config = dict(
    num_hidden_layers=14,
    hidden_size=320,
    experts_per_token=8,
    d_expert=64,
    moe_layers=[0, 1, 2, 3, 4, 5, 6, 7, 8, 9, 10, 11, 12, 13],
    n_groups=8,
    num_key_value_heads=10,
    vocab_size=2048,
    rope_fraction=1.0,
    tie_word_embeddings=False,
    init='normal',
    init_std_qkv=0.016,
    init_std_up=0.016,
    weight_decay=0.14,
    train_tokens=655500000,
)
Below are experts of layer 10 (counted from 0) of a mixture-of-experts language model. Rows are named router (the router's row for the expert), up (a neuron's input weights, with its number) and show model dimensions 0-39. Each number is 200 + 40 x the weight over its row's rms, rounded and kept within 0 to 999.
Before each expert's rows: "mostly gets" lists some tokens that are sent to it at least half of the time. This comes from a sample of Wikipedia text that the model never trained on.

# expert 23
mostly gets: " but", " or", " and", " to", " through", " w"
router,176,239,190,220,216,185,121,236,192,248,145,245,165,286,202,232,224,218,192,189,177,289,243,171,108,198,206,228,154,246,197,221,189,187,164,238,231,157,232,148
up0,164,234,181,169,202,172,269,250,158,259,180,155,287,173,165,224,197,207,241,104,222,140,220,224,210,189,203,190,283,204,160,184,167,156,223,141,197,209,222,213
up1,202,288,136,187,179,210,208,286,155,267,182,203,214,153,223,179,176,203,167,124,144,248,151,179,175,165,228,132,209,187,197,157,186,234,149,193,184,171,228,166
up2,214,232,267,182,178,179,205,114,126,187,175,187,209,140,158,210,222,176,219,182,180,258,144,153,228,189,207,211,206,179,302,146,225,259,209,238,187,217,177,226
up3,210,164,179,130,211,257,219,221,167,205,239,178,225,193,223,252,214,207,201,217,170,232,255,185,181,161,187,233,227,199,129,221,175,203,204,238,238,157,202,220
up4,164,233,192,200,182,237,249,248,227,213,196,204,205,180,229,183,242,214,196,143,129,262,311,267,295,173,221,242,160,197,202,183,137,220,213,188,219,218,191,233
up5,216,242,175,240,172,179,195,206,156,257,130,287,244,206,286,253,185,149,243,159,153,236,277,236,170,174,214,244,192,224,199,209,135,153,201,159,231,178,253,164
up6,221,219,176,125,172,240,207,169,181,181,160,226,223,232,188,175,195,177,186,164,237,180,203,174,240,199,233,244,230,189,261,110,202,205,190,216,234,168,223,257
up7,177,209,135,203,195,180,230,169,204,187,192,261,166,202,181,150,222,225,156,163,193,216,138,196,215,211,192,197,237,148,224,236,204,201,255,162,196,187,158,267
up8,101,161,208,142,166,264,211,211,221,133,286,187,206,153,146,233,143,122,239,199,206,244,101,168,246,130,246,151,214,118,247,199,249,219,185,197,194,244,176,197
up9,156,266,143,199,197,231,179,212,184,319,206,274,264,269,175,182,144,175,185,206,210,195,180,168,207,176,231,186,139,149,297,222,231,183,204,205,206,185,142,243
up10,154,245,197,127,162,182,187,219,156,184,180,180,207,205,210,202,241,215,209,170,184,273,240,205,120,181,211,194,175,250,134,167,165,213,139,166,218,264,183,92
up11,144,193,263,132,199,198,297,166,170,213,201,275,232,206,267,240,179,185,194,244,245,242,146,203,217,229,152,206,174,177,191,182,270,234,143,230,235,174,145,156
up12,164,283,192,259,172,213,184,139,180,216,201,234,214,180,232,223,218,279,169,163,190,142,155,209,274,174,196,137,210,137,207,248,178,192,153,183,225,196,154,205
up13,187,235,140,288,181,183,210,198,135,238,182,231,223,200,226,202,163,69,203,218,179,177,226,266,210,177,191,219,163,191,190,266,153,130,169,235,225,200,246,157
up14,157,217,199,216,175,200,179,203,194,209,246,109,191,272,154,238,179,193,244,168,230,193,131,236,204,182,143,194,233,199,179,243,267,278,205,220,234,209,176,129
up15,239,165,202,141,184,172,204,178,226,200,192,179,192,189,268,203,160,195,150,223,196,211,211,248,140,224,192,170,206,272,122,225,278,120,164,205,235,184,228,223
up16,166,270,213,205,176,245,284,250,210,196,133,238,199,226,148,206,152,220,187,258,152,185,85,190,145,183,102,174,215,175,316,169,246,235,154,194,171,159,137,197
up17,168,259,278,221,243,205,163,140,156,278,189,200,181,177,145,192,152,133,209,197,147,198,147,193,170,131,256,217,181,244,272,253,203,215,162,250,196,199,234,166
up18,235,157,227,117,122,236,163,188,188,225,222,183,151,215,199,197,199,175,220,168,187,251,159,216,202,223,195,240,173,186,248,158,188,199,218,294,237,291,139,266
up19,194,243,196,212,193,196,233,157,216,221,166,127,246,158,246,235,182,194,263,146,208,150,311,259,272,147,177,248,197,197,222,269,187,228,110,167,266,219,248,266
up20,154,159,196,145,227,162,200,193,174,205,221,183,232,115,252,297,159,174,305,203,200,185,255,230,206,242,180,212,178,182,209,230,157,213,172,181,184,174,251,165
up21,227,248,117,244,167,134,223,193,104,218,240,222,196,217,249,205,149,172,185,130,198,182,211,275,169,182,268,215,133,225,197,216,123,96,219,204,245,147,246,153
up22,168,201,246,170,215,159,207,154,161,188,153,235,200,135,241,168,226,201,170,221,165,161,219,172,175,227,157,181,179,275,242,189,189,212,220,222,264,264,183,211
up23,208,253,191,227,216,231,175,211,221,257,246,171,206,159,224,217,213,253,178,182,239,214,269,172,206,234,218,235,203,246,304,243,201,202,139,234,212,147,221,195
up24,253,170,139,183,199,229,173,229,230,255,143,169,229,220,173,201,123,195,224,163,226,237,239,145,199,164,260,252,178,135,292,185,221,201,233,143,165,182,270,183
up25,137,243,114,245,184,199,219,202,213,322,225,182,187,209,170,158,197,170,182,228,163,151,186,228,183,205,228,160,133,186,157,239,238,182,210,226,144,245,240,172
up26,226,219,229,180,253,200,149,175,146,248,325,157,221,189,182,240,199,193,222,174,190,144,197,218,171,206,231,317,189,210,218,186,164,207,208,157,215,255,191,222
up27,186,165,173,206,217,198,177,233,153,237,189,259,231,135,260,164,176,189,206,221,196,203,101,163,175,189,155,155,179,252,139,281,186,211,161,230,169,170,264,208
up28,187,173,160,171,162,154,255,199,134,217,249,169,238,213,193,187,156,186,247,135,174,224,256,234,184,222,241,147,213,171,203,199,181,155,249,176,206,187,256,178
up29,166,237,178,201,175,140,180,267,193,222,247,282,210,166,172,212,147,240,72,236,230,205,138,199,173,189,152,255,135,228,231,224,201,230,162,210,149,274,149,173
up30,222,290,198,197,201,262,168,221,167,211,182,170,248,203,214,239,238,208,104,231,210,232,185,183,215,208,213,266,194,225,160,213,219,238,140,194,217,217,165,247
up31,200,274,230,228,129,222,214,261,192,205,266,166,258,161,162,208,216,163,222,244,268,201,238,232,144,285,136,148,186,197,161,138,169,135,227,260,131,200,275,219
up32,169,185,249,233,163,172,131,224,179,217,130,153,252,161,235,186,201,163,184,149,116,135,108,200,264,129,134,103,252,214,236,157,215,168,171,134,209,238,245,231
up33,201,224,229,249,170,196,148,204,160,208,194,221,271,200,257,232,149,135,228,169,166,200,205,285,181,186,226,251,162,222,164,222,178,116,170,259,238,177,264,150
up34,221,207,193,259,194,163,160,252,178,221,180,241,182,159,235,145,163,214,189,223,184,157,224,260,226,196,167,204,179,212,262,224,125,191,199,209,226,205,259,223
up35,146,215,167,264,179,214,194,188,174,219,184,196,169,214,198,241,92,211,196,101,197,218,179,151,136,184,292,184,204,148,148,125,187,141,212,206,208,199,271,213
up36,202,162,208,172,171,128,209,221,163,182,166,193,170,187,196,210,199,182,226,257,223,224,266,134,178,223,166,169,209,221,201,189,203,209,147,185,144,258,203,201
up37,228,132,145,186,226,245,178,215,216,219,175,313,188,172,254,231,113,160,156,233,197,160,199,219,186,179,241,262,139,182,271,255,225,93,260,216,194,184,201,144
up38,232,218,230,99,179,231,212,227,206,201,117,247,251,130,265,277,208,238,200,156,196,223,253,237,201,201,225,210,212,185,165,212,219,227,143,182,308,232,207,170
up39,224,191,169,164,144,236,161,192,176,234,155,215,233,262,116,186,206,211,253,219,174,210,170,184,245,173,191,162,158,223,248,217,158,244,183,218,127,155,185,177
up40,189,132,195,149,181,167,178,144,220,231,244,213,269,151,126,241,184,179,219,208,218,204,138,166,162,214,217,225,143,253,235,245,252,266,234,280,206,163,208,138
up41,213,184,194,158,212,195,141,203,175,110,183,198,196,193,272,191,206,161,220,186,69,214,172,203,167,212,213,175,197,253,208,201,237,241,144,159,246,185,219,234
up42,157,222,198,212,207,160,284,212,156,222,251,265,205,140,192,147,201,194,214,239,219,180,280,250,233,194,206,245,214,175,139,282,107,192,215,185,172,285,185,127
up43,211,246,249,216,167,205,208,220,135,137,265,198,252,272,192,173,214,177,199,215,156,271,142,190,178,187,205,122,228,253,189,167,236,150,154,146,297,147,178,144
up44,208,132,158,254,182,160,137,188,221,211,189,201,209,215,150,196,199,188,204,225,127,217,276,206,159,216,205,254,112,185,250,221,259,194,136,275,192,164,206,204
up45,173,166,216,185,235,161,211,206,243,258,171,255,154,160,225,255,222,169,195,169,184,180,240,203,222,206,195,232,161,156,246,229,245,251,223,251,224,187,258,155
up46,223,230,183,197,239,238,222,245,214,198,150,192,208,194,157,237,189,161,200,213,185,237,194,215,276,210,240,239,175,211,134,175,248,136,262,202,197,185,261,234
up47,216,204,194,236,213,237,246,188,178,129,198,274,201,218,206,229,216,225,175,215,164,196,193,166,203,243,230,225,310,208,244,190,173,219,213,288,209,180,236,107
up48,157,229,182,287,172,205,203,234,163,165,200,259,230,205,197,180,216,140,158,226,184,197,170,209,198,66,165,181,245,171,140,168,182,232,230,218,187,235,229,188
up49,220,261,236,122,187,187,176,228,204,197,162,211,230,264,274,185,275,269,124,133,208,236,235,158,126,141,110,243,228,184,270,177,237,245,181,183,156,207,241,231
up50,194,240,289,220,252,217,201,290,210,240,189,137,235,220,177,176,183,252,151,171,148,218,228,199,162,207,144,178,95,222,251,211,227,211,202,160,210,172,157,176
up51,195,233,198,233,210,212,110,173,203,240,188,159,245,232,182,262,274,223,142,177,192,245,157,256,203,254,148,179,253,229,236,290,259,219,207,207,281,176,132,217
up52,275,222,203,126,210,243,182,182,215,185,281,149,248,155,260,217,214,208,191,175,237,279,219,218,201,203,157,239,147,220,226,179,223,206,243,221,240,225,273,254
up53,167,208,247,184,241,213,217,252,160,208,197,229,135,241,174,258,214,171,179,93,230,170,228,191,230,183,168,216,205,254,150,188,110,155,267,202,172,214,132,184

# expert 13
mostly gets: " plan", " water", " through", " Go", " or", " community"
router,211,246,195,265,217,147,171,228,183,235,193,271,209,251,200,202,179,231,241,179,154,223,250,216,146,197,225,232,218,217,176,250,175,179,185,151,255,179,199,163
up0,151,156,237,198,198,202,161,226,156,150,204,237,198,170,163,252,183,202,136,199,186,224,191,133,221,188,202,199,229,262,246,160,228,136,171,185,222,165,193,159
up1,208,204,156,190,177,240,174,228,225,209,255,281,179,250,241,217,188,234,242,224,133,224,272,163,204,210,215,252,192,252,248,275,240,258,211,186,209,245,203,212
up2,163,310,179,252,159,169,186,215,147,212,205,261,247,184,241,229,193,142,187,151,195,193,225,178,179,180,238,266,173,224,153,279,148,178,154,253,225,220,247,228
up3,228,239,255,234,182,186,188,174,191,193,202,160,287,240,262,182,188,198,172,231,164,186,195,165,215,217,145,178,198,282,239,230,217,175,177,241,131,207,212,244
up4,186,200,148,209,127,240,145,234,126,221,209,269,235,173,237,227,151,127,203,176,160,229,266,195,183,182,231,223,162,219,215,200,204,140,188,263,172,135,244,194
up5,168,217,255,156,236,190,199,159,211,259,211,175,187,210,241,256,195,195,242,131,166,187,286,172,229,153,157,191,174,208,242,208,192,218,206,207,205,162,179,209
up6,210,202,135,183,219,202,246,239,237,259,248,206,204,108,215,172,231,169,230,149,154,275,232,211,205,252,204,195,194,155,160,151,214,157,176,189,111,208,171,194
up7,210,229,171,209,260,200,203,118,214,202,225,125,223,154,204,233,292,162,174,130,142,205,177,246,174,197,257,173,220,176,216,169,174,169,186,169,252,209,256,169
up8,213,151,170,205,180,165,186,211,206,191,175,121,207,271,147,270,146,235,264,187,260,212,152,200,188,252,225,153,185,167,176,205,181,230,165,260,281,226,216,202
up9,206,261,235,227,151,149,188,207,86,218,165,255,197,188,263,193,238,167,203,206,176,201,251,227,200,176,213,225,171,260,233,191,174,149,121,219,198,182,213,177
up10,160,178,206,177,222,146,217,219,239,188,184,227,273,159,258,233,221,227,104,187,108,166,194,226,206,133,224,181,176,110,181,238,203,236,170,205,275,197,272,213
up11,255,138,193,181,216,257,188,184,169,283,197,229,168,202,207,268,175,219,166,254,278,209,225,162,249,153,158,204,170,243,201,204,226,222,184,226,197,208,223,222
up12,193,240,263,167,168,229,228,150,222,175,245,211,245,190,219,240,199,187,220,212,141,229,204,249,171,165,217,122,101,166,179,229,232,228,235,234,255,172,120,212
up13,229,138,173,249,137,200,176,175,213,241,205,269,184,193,168,162,147,124,214,225,138,133,207,290,169,263,226,214,201,179,245,212,196,191,170,219,175,132,278,213
up14,152,250,252,220,207,186,176,212,188,238,179,198,170,152,149,145,256,278,248,182,223,197,154,218,253,205,174,278,152,200,215,238,202,239,207,186,268,224,210,207
up15,173,244,132,218,138,143,130,209,166,207,155,245,210,169,287,225,199,151,206,208,135,205,195,258,144,176,171,221,219,262,225,199,148,169,161,266,223,181,243,220
up16,168,175,215,153,189,155,211,215,164,201,243,186,224,173,223,202,282,175,197,128,128,209,234,231,198,144,203,215,193,319,231,220,194,234,229,144,195,170,222,191
up17,224,208,189,236,202,219,166,239,171,199,225,178,210,211,190,294,223,178,265,250,239,186,292,135,197,161,154,232,151,251,248,201,148,146,188,135,205,171,189,167
up18,235,271,183,211,121,126,146,141,231,251,214,158,193,255,186,144,178,116,141,204,175,197,207,148,197,175,221,215,266,186,230,236,207,188,130,197,183,182,188,177
up19,164,269,177,236,167,177,181,215,176,207,180,237,237,245,189,234,195,140,207,185,185,199,193,231,186,176,190,248,175,219,213,234,201,148,145,185,279,178,225,198
up20,186,212,190,199,149,84,168,177,180,185,245,179,230,222,212,137,209,265,244,272,234,200,177,206,167,236,175,172,209,185,166,158,208,234,191,199,187,267,244,144
up21,172,197,202,197,225,148,173,136,187,203,171,159,239,293,217,225,172,180,216,238,209,251,240,182,185,291,224,195,202,179,181,181,207,229,215,186,254,239,194,234
up22,167,208,178,259,187,147,247,150,217,292,239,156,206,203,176,222,189,267,160,226,226,216,199,173,219,193,179,273,247,160,149,146,207,142,211,198,188,146,223,230
up23,197,169,193,151,182,164,162,239,221,348,149,179,223,148,183,124,182,231,179,206,210,131,249,222,236,188,220,140,200,181,197,197,211,224,185,169,161,193,235,162
up24,224,280,206,154,177,240,191,182,213,215,203,239,210,225,124,193,174,199,194,203,168,201,104,218,217,168,153,225,151,249,206,287,219,185,250,279,217,175,196,172
up25,171,192,159,172,235,188,245,180,158,267,187,208,218,276,128,205,131,217,240,168,207,170,199,169,164,258,243,295,209,148,201,206,207,283,189,205,259,144,181,167
up26,232,224,110,194,257,160,267,212,203,202,210,252,298,217,158,212,221,230,189,187,195,232,239,181,203,156,192,185,234,151,181,158,179,190,217,175,214,192,199,214
up27,175,205,227,246,256,234,151,196,195,200,202,180,253,209,161,215,195,198,216,234,211,210,204,132,269,158,254,191,210,133,198,206,186,232,236,145,157,187,230,260
up28,221,132,170,172,212,219,234,181,175,185,141,167,208,150,169,171,239,173,235,251,195,168,276,272,262,209,184,276,209,162,205,277,196,202,208,211,165,150,196,158
up29,229,163,247,187,187,206,203,184,173,201,258,249,252,108,191,218,236,176,205,164,176,230,134,231,148,238,82,153,207,278,189,216,235,175,150,168,287,231,148,240
up30,234,234,164,209,198,193,272,217,227,276,204,281,180,268,152,203,260,177,156,167,197,142,282,263,162,203,236,183,232,192,155,208,250,197,148,190,223,211,237,252
up31,159,246,171,195,191,176,223,144,199,239,236,196,268,210,220,173,145,171,230,187,142,162,172,206,224,232,254,165,202,154,140,86,283,207,233,198,294,188,187,157
up32,216,178,92,190,200,171,243,259,226,174,273,164,169,186,253,219,174,159,254,168,161,276,241,200,179,105,230,204,135,178,281,193,247,147,228,190,162,243,262,242
up33,252,150,174,221,188,205,180,124,219,211,124,214,214,199,182,228,135,216,202,192,247,238,262,172,188,187,224,244,111,177,264,241,159,254,173,160,232,217,172,176
up34,192,186,121,246,218,189,191,226,260,248,138,198,228,263,194,209,174,236,234,206,237,174,199,183,176,183,200,160,285,179,180,231,228,163,181,182,180,180,201,132
up35,209,203,265,258,174,210,207,184,229,225,174,166,197,171,233,165,170,197,199,170,150,149,267,251,259,183,232,249,268,185,192,179,145,186,244,201,263,186,162,281
up36,166,231,161,185,189,184,203,256,96,221,217,203,201,194,161,172,190,206,214,142,180,251,271,234,155,202,207,181,182,267,255,243,213,213,169,232,223,194,179,150
up37,253,215,194,183,225,141,212,188,208,189,185,227,198,156,152,224,199,141,230,222,259,207,228,176,187,216,254,245,180,198,224,121,168,151,197,171,224,176,190,131
up38,224,197,219,244,226,177,218,135,228,182,247,243,210,193,283,142,184,104,137,184,136,156,253,237,143,259,164,219,216,204,132,160,217,210,184,211,188,138,220,282
up39,171,225,169,163,166,225,136,232,210,232,202,169,140,235,189,306,139,172,231,141,198,238,145,209,227,214,211,238,98,281,246,253,258,196,235,236,191,212,164,211
up40,242,156,267,239,161,178,206,213,230,184,174,188,228,147,206,213,196,222,192,248,217,211,185,193,233,193,230,165,213,206,227,284,167,249,208,230,233,260,185,174
up41,217,198,181,243,223,296,217,246,197,209,173,180,140,273,249,159,147,170,143,205,214,196,257,161,265,190,250,249,140,191,246,223,190,213,230,169,183,186,168,190
up42,178,189,90,214,211,192,215,175,164,219,163,233,191,232,138,277,160,178,280,186,150,222,233,219,243,217,224,197,110,143,192,204,266,233,164,209,239,207,216,199
up43,139,225,248,222,156,238,227,185,155,178,229,204,162,195,240,276,205,233,191,178,207,216,185,162,211,246,181,222,221,222,156,173,226,264,178,156,204,206,161,207
up44,232,207,266,238,158,169,126,173,198,189,207,107,190,154,206,150,174,190,239,231,151,131,196,191,181,122,180,240,174,198,170,254,137,185,171,191,230,190,203,169
up45,219,240,175,126,187,167,172,166,171,205,205,99,160,272,201,202,143,154,250,239,175,182,223,191,203,256,169,180,232,258,211,232,247,234,119,196,198,277,235,201
up46,228,271,166,204,209,201,196,271,105,239,206,228,172,174,242,215,160,165,222,205,154,207,220,246,141,228,215,181,185,269,195,237,247,138,185,284,221,205,180,137
up47,229,207,190,169,197,249,212,235,213,296,219,242,157,247,193,108,177,165,293,177,109,227,173,195,183,177,185,164,177,191,193,182,232,79,171,163,183,134,202,207
up48,182,216,179,225,222,173,173,277,151,227,163,213,165,215,173,163,178,241,244,182,253,217,165,252,181,108,227,183,209,200,185,144,205,223,226,208,240,153,198,247
up49,190,309,208,236,146,225,194,251,153,296,195,223,206,248,189,230,236,204,222,162,191,152,255,215,214,234,208,228,235,181,215,213,179,202,190,198,243,238,246,160
up50,230,217,188,222,181,125,208,150,230,304,207,156,142,154,232,218,184,141,242,190,186,211,239,263,232,217,195,199,194,207,152,199,213,158,143,138,203,255,152,259
up51,181,296,227,186,185,208,185,143,193,143,242,244,186,165,194,130,209,217,141,186,203,178,145,188,169,224,227,173,220,220,221,169,206,94,194,164,141,219,190,210
up52,210,289,120,231,201,127,214,180,218,224,163,233,231,286,142,167,146,200,209,216,265,166,172,129,170,145,185,210,230,260,230,184,144,198,190,221,140,124,235,206
up53,150,259,157,197,194,189,225,237,162,255,158,254,243,215,203,222,194,161,229,189,146,173,243,181,162,141,189,238,157,230,196,236,146,183,162,240,218,209,245,167

# expert 67
mostly gets: " but", " where", " when", " after", ",", " until"
router,211,241,172,254,218,184,168,212,189,217,178,248,191,211,220,261,189,193,184,215,187,235,211,242,151,127,244,277,198,226,202,282,187,135,149,256,235,146,217,200
up0,178,217,229,248,252,181,192,233,167,114,190,207,256,184,216,196,193,178,236,199,169,256,226,212,238,194,189,248,185,255,180,187,209,215,166,210,219,191,310,175
up1,185,227,196,207,192,247,223,181,222,207,208,151,186,216,169,212,149,227,157,142,205,204,198,215,184,270,156,179,201,95,115,279,148,129,282,255,187,191,247,165
up2,209,183,130,195,212,187,237,183,192,267,221,241,181,188,180,200,172,234,160,176,211,206,251,198,173,140,207,223,183,210,153,246,204,232,164,139,183,144,100,231
up3,167,194,221,219,136,175,216,182,163,202,189,240,203,193,209,172,186,188,287,108,173,214,197,204,209,199,228,225,212,229,193,202,139,153,207,204,207,201,229,148
up4,183,168,175,218,188,149,221,227,216,160,182,177,197,246,164,206,186,193,223,188,221,177,286,191,136,197,205,255,205,277,256,203,153,199,210,159,227,181,171,172
up5,237,203,209,246,204,151,128,184,156,257,198,179,214,220,278,269,196,256,209,161,147,173,247,176,200,112,245,209,117,263,179,252,153,206,185,235,164,161,203,193
up6,202,268,212,280,224,198,244,183,179,167,144,170,230,170,219,171,207,205,171,229,205,159,175,237,218,118,161,199,180,113,119,166,102,185,190,155,188,232,133,195
up7,151,230,238,277,236,215,220,277,207,117,166,146,244,115,195,270,153,213,172,168,233,193,122,146,147,215,206,188,177,137,204,170,189,136,201,222,180,208,195,188
up8,213,164,201,148,243,160,184,162,85,132,159,193,129,232,154,184,183,151,151,213,181,214,209,220,251,242,217,220,192,232,188,181,205,143,162,215,212,219,180,144
up9,189,210,216,257,230,164,173,282,251,168,109,232,177,131,109,166,128,235,182,128,250,173,166,216,213,191,213,276,222,156,203,214,196,225,209,172,158,231,260,154
up10,203,235,154,143,179,232,199,252,252,211,200,167,293,140,162,233,137,279,159,180,203,295,231,162,200,150,188,204,224,132,227,237,135,190,156,185,167,241,258,189
up11,160,179,169,192,169,198,235,251,234,188,250,204,235,220,162,234,159,246,177,149,221,201,194,194,192,248,162,222,251,204,177,231,170,237,241,223,180,199,146,226
up12,212,191,197,176,186,222,202,237,218,259,158,217,154,191,244,215,225,181,167,172,174,171,195,287,169,192,190,178,226,232,293,188,279,209,227,188,229,214,208,155
up13,167,278,192,269,217,237,79,289,186,276,235,194,223,147,179,196,233,196,149,206,220,206,156,207,184,173,138,198,133,209,278,242,200,242,150,217,207,278,203,136
up14,209,222,184,113,209,190,231,178,165,235,188,182,215,195,185,73,163,166,257,203,229,205,227,229,233,185,209,286,204,189,198,220,156,125,217,151,189,150,210,176
up15,189,176,194,234,236,176,236,219,223,231,298,151,177,212,198,171,218,158,182,171,102,138,195,231,128,255,258,169,229,256,230,196,226,184,273,177,159,198,229,210
up16,219,241,219,232,207,236,210,165,192,181,184,223,177,134,251,198,257,225,187,262,240,248,262,253,221,190,269,224,208,252,196,172,127,201,187,293,184,141,217,148
up17,169,218,163,243,119,115,214,230,131,203,196,232,217,267,233,183,212,162,194,140,165,220,246,240,209,145,248,153,170,211,151,231,154,160,165,167,280,170,231,160
up18,188,198,199,190,188,212,204,167,172,214,236,200,216,167,228,177,237,235,168,143,162,158,328,181,183,114,169,215,179,163,148,187,160,194,221,233,247,246,225,215
up19,181,262,202,197,197,139,202,206,167,208,169,215,213,185,239,220,104,131,285,218,218,184,196,197,255,318,166,142,157,217,215,278,184,208,191,178,156,176,190,163
up20,150,127,219,257,230,182,177,195,227,179,138,188,155,204,154,274,220,240,152,226,172,72,153,200,230,239,117,159,226,243,217,200,225,153,237,295,186,222,215,170
up21,216,173,239,196,210,195,194,265,150,208,281,214,223,179,223,189,231,221,220,171,185,176,170,209,177,180,219,219,267,213,144,263,203,212,232,135,202,148,171,194
up22,186,166,178,196,132,247,226,233,222,203,278,268,237,219,151,123,197,226,219,170,146,257,216,209,101,199,215,232,265,208,141,212,251,197,255,192,259,180,211,247
up23,225,252,212,222,233,209,136,157,131,175,208,194,155,215,268,219,226,205,212,220,206,262,247,247,253,144,161,266,182,177,218,242,159,189,231,186,231,206,176,120
up24,156,247,96,219,119,154,237,179,158,237,150,258,199,159,195,182,200,120,150,160,194,191,242,253,216,165,174,182,214,210,212,219,210,181,191,222,217,172,252,201
up25,178,206,171,211,167,189,262,210,235,264,204,207,232,249,184,280,197,228,161,219,234,194,252,276,91,109,184,223,242,116,290,168,164,158,174,245,205,190,155,151
up26,150,175,181,243,130,222,187,201,240,225,150,164,167,199,187,189,258,182,167,170,122,156,253,199,240,110,228,172,225,142,185,192,243,207,250,194,175,147,221,193
up27,153,219,244,204,229,248,193,210,225,206,179,172,165,176,183,205,186,201,249,185,228,127,107,199,174,237,143,176,199,212,226,194,250,158,218,189,196,110,191,146
up28,106,215,230,168,178,98,205,173,164,227,216,177,206,208,211,265,173,189,269,217,208,236,140,245,177,272,140,278,137,214,130,217,153,168,176,274,187,217,112,178
up29,221,154,186,139,221,166,169,203,229,169,161,164,172,223,232,219,233,210,197,188,175,164,233,173,207,139,222,196,205,244,135,205,220,169,187,217,231,173,196,229
up30,201,216,144,235,181,177,234,208,203,225,152,198,218,168,225,217,165,241,174,159,182,271,173,219,299,236,242,193,176,182,113,281,241,218,140,233,193,245,268,218
up31,213,179,136,148,164,302,180,169,202,245,122,150,200,210,272,203,185,204,225,160,267,260,168,235,104,164,195,215,180,205,239,185,170,219,207,153,226,262,137,181
up32,177,257,192,208,215,236,210,219,198,218,183,255,183,164,206,225,211,210,174,214,109,197,173,195,197,219,160,227,178,225,189,195,234,221,281,253,189,233,176,248
up33,137,215,160,189,158,151,206,176,178,240,195,206,201,247,244,231,170,142,273,166,138,251,225,203,212,155,221,156,184,219,220,310,168,121,157,194,297,184,230,173
up34,149,156,177,290,219,210,183,220,96,132,189,208,293,147,187,243,224,224,234,223,202,222,150,230,188,164,222,155,207,241,197,199,183,150,200,181,208,160,166,205
up35,95,182,232,216,196,194,251,215,118,157,121,207,213,228,162,178,199,225,190,212,133,230,235,170,257,186,232,223,179,231,177,219,162,231,187,238,181,267,166,160
up36,213,193,193,158,197,260,171,241,93,257,156,156,282,223,206,236,131,238,235,205,178,246,190,180,220,198,227,176,119,223,214,227,169,229,193,220,215,238,232,171
up37,202,257,205,177,180,202,209,197,138,199,178,249,111,232,152,152,188,153,227,226,267,165,217,279,139,175,187,229,225,247,225,240,212,131,219,213,166,303,147,194
up38,179,280,232,246,177,252,168,210,189,175,208,226,263,161,277,204,144,225,200,194,155,178,229,227,234,166,272,162,244,136,165,157,127,182,190,133,219,163,176,197
up39,171,218,249,188,131,220,159,242,262,159,144,194,195,192,187,229,179,268,231,194,162,226,235,196,192,270,145,241,137,150,234,253,247,237,218,188,160,223,182,233
up40,181,280,180,251,194,197,219,226,134,199,245,275,226,210,216,168,187,119,218,108,170,208,244,243,214,184,205,192,212,200,241,148,207,164,170,220,247,181,278,145
up41,144,228,190,226,156,130,203,237,157,177,151,225,214,247,270,206,153,170,273,199,167,235,261,252,176,196,245,226,189,178,179,173,177,127,210,189,274,236,251,183
up42,139,222,165,196,267,260,239,151,175,184,279,158,212,342,215,261,235,189,255,155,165,169,141,225,190,188,220,231,240,243,233,125,124,176,175,253,223,234,176,208
up43,211,255,199,212,137,182,119,255,186,235,246,168,239,268,155,249,183,189,191,173,178,172,206,219,190,198,172,154,254,180,209,227,115,236,209,204,169,185,216,203
up44,151,189,202,147,185,165,163,207,199,180,187,160,185,222,215,301,227,139,217,215,190,139,153,244,127,171,203,161,192,172,238,131,160,130,258,204,182,230,145,246
up45,202,192,208,172,216,156,175,254,191,177,92,156,261,237,304,217,184,150,146,237,238,212,246,197,209,178,203,246,200,210,278,216,227,194,205,225,171,134,214,106
up46,143,228,271,226,208,213,191,214,189,182,153,256,253,181,148,218,116,193,225,167,198,251,176,254,194,154,139,219,210,259,176,182,123,209,136,180,285,270,195,207
up47,230,190,220,147,215,191,227,220,210,146,176,192,238,285,198,244,140,112,214,224,203,225,155,189,223,261,256,241,219,234,164,189,245,125,213,151,226,228,192,218
up48,205,180,185,212,192,239,230,211,202,177,240,183,203,216,206,222,164,207,156,199,212,252,202,182,265,113,269,232,204,200,157,223,163,91,151,182,228,104,259,213
up49,215,253,223,167,202,199,172,301,205,155,179,260,211,173,207,239,203,204,122,159,247,176,192,163,219,204,183,187,172,228,264,236,233,175,255,192,195,188,154,240
up50,211,227,223,286,221,268,200,193,219,138,178,199,134,207,140,214,153,221,171,207,163,206,197,226,240,184,246,258,242,169,146,212,180,156,244,191,174,202,203,265
up51,189,239,210,199,232,173,247,288,175,191,261,110,245,185,205,173,213,106,218,184,203,240,179,231,216,118,215,230,214,159,194,283,181,218,259,160,222,197,166,191
up52,206,191,185,225,190,140,118,166,162,246,248,244,157,208,187,188,207,163,213,164,188,207,190,233,166,178,246,162,219,180,156,142,213,166,146,215,243,145,257,213
up53,194,195,198,206,219,154,121,209,181,236,166,199,164,221,227,166,224,253,130,105,209,207,148,145,218,250,122,208,174,231,209,180,185,202,251,261,203,200,145,205